Experts of a small language model.
Size: 11 layers, vocabulary 16384, 64.4M parameters.
Experts: 160 squared ReLU neurons an expert, a softmax router.
Training: a variant of Adam for the experts, 883M tokens.
Below are experts of layer 8 (counted from 0) of a mixture-of-experts language model. Rows are named router (the router's row for the expert), up (a neuron's input weights, with its number) and show model dimensions 0-255. Each number is 50 + 12 x the weight over its row's rms, rounded and kept within 0 to 99.
Before each expert's rows: "mostly gets" lists some tokens that are sent to it at least half of the time. This comes from a sample of Wikipedia text that the model never trained on.

# expert 35
mostly gets: "Ch", "2017", " Clade", " Phylum", " McK", "Sh"
router:58 43 63 54 44 58 66 35 64 43 65 47 54 49 42 48 47 35 70 56 52 68 63 56 42 49 43 48 58 53 35 47 40 25 57 29 33 53 64 23 40 63 74 43 51 42 55 65 56 45 62 44 48 55 77 55 69 53 61 34 52 42 78 49 48 65 43 49 59 58 56 68 58 36 50 43 42 50 66 45 52 64 48 66 35 20 61 26 58 57 57 64 33 38 53 32 55 46 48 62 46 64 64 60 43 32 68 58 55 32 60 24 57 32 45 23 54 47 52 40 34 49 42 28 49 56 57 59 43 54 35 45 59 59 47 55 56 38 41 46 52 61 51 47 32 53 27 44 60 52 33 50 33 46 63 37 59 48 59 36 63 45 55 70 64 60 49 54 49 52 42 47 52 45 61 43 57 52 38 48 32 55 85 39 53 40 03 48 33 58 39 57 29 56 59 60 52 46 53 51 42 51 63 46 25 46 50 62 64 55 42 60 46 43 51 30 27 40 61 48 43 55 51 56 60 38 54 64 53 55 41 35 19 55 44 62 57 49 27 69 58 55 61 34 41 40 55 38 44 39 28 30 31 49 55 37
up0:61 46 50 48 32 45 67 55 41 48 53 51 51 69 59 52 52 61 54 50 74 39 59 49 52 47 58 46 56 09 43 46 39 45 43 46 58 29 77 34 55 48 70 73 31 50 69 34 44 41 45 51 57 50 50 40 68 54 40 52 51 44 45 50 50 69 43 38 44 57 54 55 56 58 52 48 28 33 53 45 49 36 57 58 58 49 57 60 55 59 30 42 55 60 40 55 34 75 42 76 37 58 58 42 30 52 22 70 40 42 51 41 58 50 49 49 54 64 52 33 36 44 38 33 59 53 46 52 33 59 41 35 55 57 43 51 77 43 54 49 46 50 31 46 52 44 31 52 42 49 32 35 29 37 60 45 65 50 44 43 52 62 76 52 76 63 83 51 59 42 46 48 52 45 54 44 45 40 48 68 43 61 67 60 55 75 50 23 48 54 59 47 64 61 46 45 45 67 67 34 33 65 77 56 35 59 39 54 76 43 53 29 56 47 49 57 31 55 52 47 46 67 58 62 53 39 49 52 64 65 33 52 47 64 90 46 53 65 46 51 22 55 64 48 43 51 49 44 59 45 46 56 64 56 24 33

# expert 55
mostly gets: " Army", " Force", " Railway", " Navy", " Brigade", " Corps"
router:69 70 47 46 36 49 62 44 75 27 61 21 60 53 34 63 53 47 54 67 69 72 43 47 25 46 37 39 66 36 31 45 47 39 56 36 32 45 55 34 48 54 45 51 57 37 51 36 55 65 48 48 55 41 73 60 67 51 72 34 21 49 59 69 54 73 41 59 62 55 52 58 52 47 57 72 24 41 48 61 47 49 47 65 32 53 58 46 65 45 54 59 47 57 41 40 47 48 37 70 65 65 58 65 52 38 59 61 53 50 57 45 54 40 58 55 64 55 49 61 51 59 47 33 54 55 48 61 31 71 28 58 57 61 36 49 52 14 51 41 55 51 77 52 65 47 41 38 57 55 25 24 46 56 54 30 56 48 44 54 51 50 57 63 50 58 61 50 54 37 65 47 65 48 55 57 47 33 34 63 56 59 67 41 66 55 27 33 43 30 39 53 38 55 38 58 77 51 41 56 30 55 59 47 51 65 58 66 51 59 59 44 68 44 66 42 32 41 62 61 62 47 76 42 45 28 51 46 62 66 55 50 33 46 49 64 53 50 45 63 67 61 57 42 49 55 53 35 20 39 43 42 35 53 42 50
up0:53 58 54 68 56 39 32 50 67 63 58 48 32 52 51 56 55 41 37 62 49 51 65 40 33 34 45 55 39 51 44 60 40 39 46 38 49 22 38 43 61 39 47 63 65 35 51 63 63 54 51 66 69 34 63 58 48 44 57 42 40 39 54 77 55 50 36 46 47 47 33 73 70 54 47 60 43 68 66 59 41 59 44 61 42 38 61 43 46 27 60 47 52 50 48 55 63 50 55 56 56 48 58 67 72 21 71 76 68 49 49 20 70 44 47 63 55 33 55 49 36 68 38 53 37 50 51 53 29 44 39 34 35 65 26 40 48 68 68 34 15 42 56 51 53 36 44 42 62 46 39 46 53 33 50 43 42 55 59 48 74 48 49 54 38 61 66 59 45 89 43 51 67 61 72 51 63 47 50 49 47 44 50 46 72 57 56 48 54 60 44 53 47 64 45 60 47 31 62 60 59 45 43 65 53 59 67 63 43 29 51 67 56 48 48 35 56 45 45 46 30 48 48 44 21 36 67 38 57 43 38 69 47 51 54 45 56 47 51 34 58 53 40 52 36 24 40 41 40 41 47 54 31 61 27 74

# expert 30
mostly gets: " CA", " MPC", " NY", " PA", "US", " US"
router:67 58 53 36 54 46 59 20 72 43 58 29 56 51 45 53 63 39 74 62 65 69 42 58 26 39 29 53 68 54 28 43 41 42 56 35 45 41 48 48 62 54 48 37 38 46 33 55 51 56 56 45 50 35 69 76 67 47 59 37 42 55 81 48 58 61 31 67 56 60 69 68 46 45 35 79 38 51 48 51 43 62 58 61 38 40 68 30 49 41 54 53 46 68 35 29 34 53 35 77 60 83 62 51 47 44 65 59 40 49 51 45 64 56 48 53 67 40 60 54 54 50 31 29 32 58 52 63 36 56 25 51 71 77 37 49 63 30 50 36 52 53 61 40 45 56 41 49 54 51 33 41 55 50 42 32 46 48 48 33 55 46 50 58 56 64 64 59 36 49 50 37 48 61 58 62 63 43 45 45 36 63 74 44 57 52 26 42 42 32 56 62 37 51 45 52 69 43 56 56 55 56 67 47 48 59 45 63 68 65 49 46 64 53 48 40 34 45 64 41 65 47 53 63 54 30 58 52 58 64 40 33 33 43 41 56 61 41 39 59 71 33 45 40 48 55 61 44 35 28 42 53 37 58 45 54
up0:58 41 44 40 47 39 67 28 76 58 41 50 55 61 43 27 36 40 50 49 54 77 52 28 49 52 54 52 46 52 56 53 25 56 41 62 45 60 42 47 61 35 49 66 47 43 27 65 47 40 46 46 49 40 49 52 47 36 47 50 26 55 66 42 35 58 33 59 54 50 46 45 45 60 47 87 34 52 96 30 52 58 43 43 34 59 45 23 56 34 48 56 71 50 44 50 29 59 29 59 55 62 52 59 44 49 61 64 51 55 55 55 50 56 48 56 44 41 73 64 63 75 59 39 62 46 53 42 58 46 24 67 56 51 59 55 49 65 48 53 65 44 62 40 29 41 53 54 56 65 45 55 54 45 56 40 68 42 55 33 55 47 47 47 54 51 56 63 71 59 54 52 26 47 55 57 45 56 71 57 25 30 41 33 46 40 38 53 44 19 36 53 55 65 62 64 61 40 30 47 26 46 71 59 47 64 53 40 48 50 42 49 44 43 65 66 49 60 62 43 66 35 43 36 41 35 47 51 52 39 48 51 57 33 42 52 36 38 29 39 47 39 40 30 34 50 59 28 40 69 38 70 57 68 40 62

# expert 43
mostly gets: " tells", " get", " moved", " comes", " goes", " gives"
router:68 61 51 48 43 52 57 21 88 50 62 22 61 58 43 50 51 24 70 59 78 71 55 50 43 39 38 47 57 39 53 45 46 38 64 48 42 37 53 46 55 55 53 53 52 44 33 49 61 46 66 56 52 75 70 65 74 50 58 55 42 45 65 45 71 75 45 72 51 47 47 60 54 61 44 47 42 32 64 56 61 77 33 47 38 36 71 45 61 56 61 62 44 53 47 36 46 38 52 66 46 70 53 70 53 33 74 47 46 42 70 61 70 40 52 46 65 38 61 40 54 53 50 36 28 54 66 57 52 70 32 53 57 42 34 47 50 52 68 45 41 54 42 45 42 61 49 39 45 50 34 46 43 40 47 45 43 43 73 36 43 44 52 71 63 64 49 62 55 44 24 48 58 42 63 55 51 33 50 41 45 72 70 57 54 15 39 25 45 59 57 49 43 43 48 58 62 61 57 70 53 55 58 48 44 58 48 67 62 48 39 38 69 44 45 39 41 49 68 51 51 39 67 41 45 53 36 62 45 62 63 37 34 49 54 38 64 39 37 36 70 55 53 44 58 62 63 20 48 54 49 42 45 68 35 45
up0:47 62 61 52 70 33 39 16 56 43 74 25 49 58 70 62 50 37 60 54 51 58 58 27 56 45 66 51 65 48 50 55 61 57 72 53 66 38 41 61 38 58 41 58 67 48 62 55 35 47 51 43 57 51 58 55 63 64 54 27 55 57 45 43 49 62 82 61 54 58 30 36 67 60 47 42 50 50 65 42 75 68 62 49 52 48 46 57 67 46 76 43 46 47 59 54 39 59 24 51 47 45 57 40 61 57 80 47 56 42 50 53 64 67 40 42 63 57 53 37 48 36 55 40 32 70 60 63 55 58 41 33 54 42 68 16 47 47 62 55 54 33 48 56 51 42 25 49 65 53 59 53 42 35 45 43 45 46 60 36 49 39 38 47 63 62 45 50 62 55 21 64 46 58 59 43 47 34 45 59 53 68 57 57 45 31 49 40 55 66 64 52 39 49 48 53 51 62 55 83 40 53 53 59 21 37 57 73 65 51 33 51 62 33 55 65 24 49 57 37 42 46 57 69 29 49 39 58 50 61 33 50 53 54 36 41 48 39 33 45 64 39 42 54 64 32 32 34 47 62 55 45 34 62 57 39

# expert 32
mostly gets: " tr", " bl", " Sp", " sc", " sl", " pl"
router:59 53 55 33 30 44 59 30 51 33 69 47 48 53 33 62 57 47 58 65 72 47 39 55 58 37 36 32 60 33 47 43 33 41 69 53 40 49 44 46 52 61 63 62 38 33 40 48 61 43 64 48 44 65 65 44 76 49 65 47 42 30 81 56 43 68 53 62 60 40 54 44 47 55 51 59 52 52 44 41 46 75 51 71 38 35 62 33 47 39 66 76 48 61 44 34 29 49 66 53 52 58 62 64 48 27 55 71 55 41 56 37 56 35 52 54 58 51 54 28 59 58 47 38 35 70 76 62 50 58 38 45 57 47 40 52 42 37 49 53 47 47 55 50 35 35 29 39 54 50 35 42 32 53 71 55 49 43 48 43 46 61 57 62 58 60 49 65 48 48 43 47 51 53 70 49 44 33 47 52 35 45 99 71 55 31 49 48 54 49 54 50 51 70 45 33 60 49 44 31 43 54 61 41 33 49 45 56 62 53 43 60 65 34 44 42 52 47 59 57 59 42 53 56 45 29 33 75 60 65 53 52 62 43 56 69 48 43 22 54 61 62 65 38 27 43 82 43 45 28 32 42 37 51 37 53
up0:58 39 54 61 41 27 52 56 68 44 50 52 58 83 49 24 22 52 50 46 59 55 59 74 64 62 46 53 32 43 72 42 24 43 51 45 40 49 86 28 47 52 55 46 69 27 65 44 52 16 48 65 50 49 46 60 37 53 47 44 51 33 65 64 41 70 53 38 52 50 32 38 64 46 46 52 40 51 57 30 60 48 57 72 55 38 60 46 58 60 56 59 60 54 45 63 33 40 28 65 38 62 39 77 32 51 58 54 47 43 56 50 51 35 46 64 50 50 58 44 31 50 52 29 69 41 66 65 55 55 49 49 38 58 35 46 60 64 54 49 51 34 46 54 33 48 39 37 39 43 57 49 53 37 67 35 54 40 56 18 55 48 70 75 45 42 32 42 72 42 50 43 56 44 36 56 55 59 39 64 56 50 50 62 48 56 51 35 36 54 64 36 46 18 67 53 53 29 54 66 55 36 62 40 48 55 48 51 64 41 54 45 46 24 29 53 33 48 54 46 61 39 46 55 51 65 46 47 56 33 38 56 43 30 46 51 48 46 38 39 39 54 59 50 50 42 44 49 45 21 41 41 79 53 55 42

# expert 0
mostly gets: " released", " based", " used", " published", " built", " named"
router:67 65 63 48 34 48 55 27 74 49 62 34 60 46 32 51 51 48 60 64 69 67 57 52 38 34 35 39 59 41 33 25 41 32 55 40 35 34 70 46 49 69 59 57 29 42 48 56 56 30 73 67 57 58 74 76 76 45 62 57 41 47 46 52 69 56 30 63 51 59 59 62 70 65 45 57 42 47 53 57 55 73 47 55 50 44 60 45 50 42 52 46 38 52 41 55 44 47 56 52 51 47 58 59 46 41 64 56 56 40 50 35 58 47 54 33 64 38 51 34 57 53 33 35 25 56 50 69 52 54 31 49 61 62 42 43 62 49 67 28 40 46 64 54 67 48 49 47 71 46 37 27 48 59 57 32 47 52 71 38 60 33 52 58 67 63 42 40 34 39 23 37 55 53 74 46 55 41 43 43 56 76 62 59 49 47 37 28 46 58 48 63 38 59 42 63 59 54 47 46 43 56 67 58 45 44 38 60 60 53 47 38 62 36 48 34 35 39 69 56 57 46 58 62 41 64 43 57 52 78 42 36 40 26 42 63 52 56 23 51 48 46 76 40 49 49 47 31 43 31 45 53 37 66 60 38
up0:70 46 38 59 51 56 51 41 29 54 38 49 66 74 53 45 61 37 63 52 45 47 48 65 52 46 53 36 43 44 35 25 50 37 47 54 40 51 39 35 42 34 59 40 40 52 67 62 62 75 81 52 29 36 76 26 49 43 52 30 52 54 56 55 51 49 55 48 40 52 48 63 52 50 66 47 50 60 60 54 49 62 59 49 61 54 58 28 45 80 84 43 40 46 42 50 39 34 50 77 53 56 31 42 54 47 65 43 59 38 36 43 49 49 58 32 53 43 61 42 49 36 27 43 58 56 71 59 61 68 34 39 69 44 61 66 42 28 37 18 63 58 53 48 34 57 33 69 30 43 42 64 56 75 48 39 47 48 38 32 68 52 47 53 47 51 50 62 82 42 58 46 39 44 71 68 50 45 59 44 43 46 54 25 51 60 49 51 53 59 54 62 51 42 70 43 39 57 28 44 55 74 64 56 44 43 61 48 69 47 35 75 47 43 80 49 43 36 50 62 44 43 39 40 60 51 54 56 74 48 38 50 37 50 62 68 45 34 45 48 54 55 35 68 65 41 46 59 54 52 52 41 46 40 50 54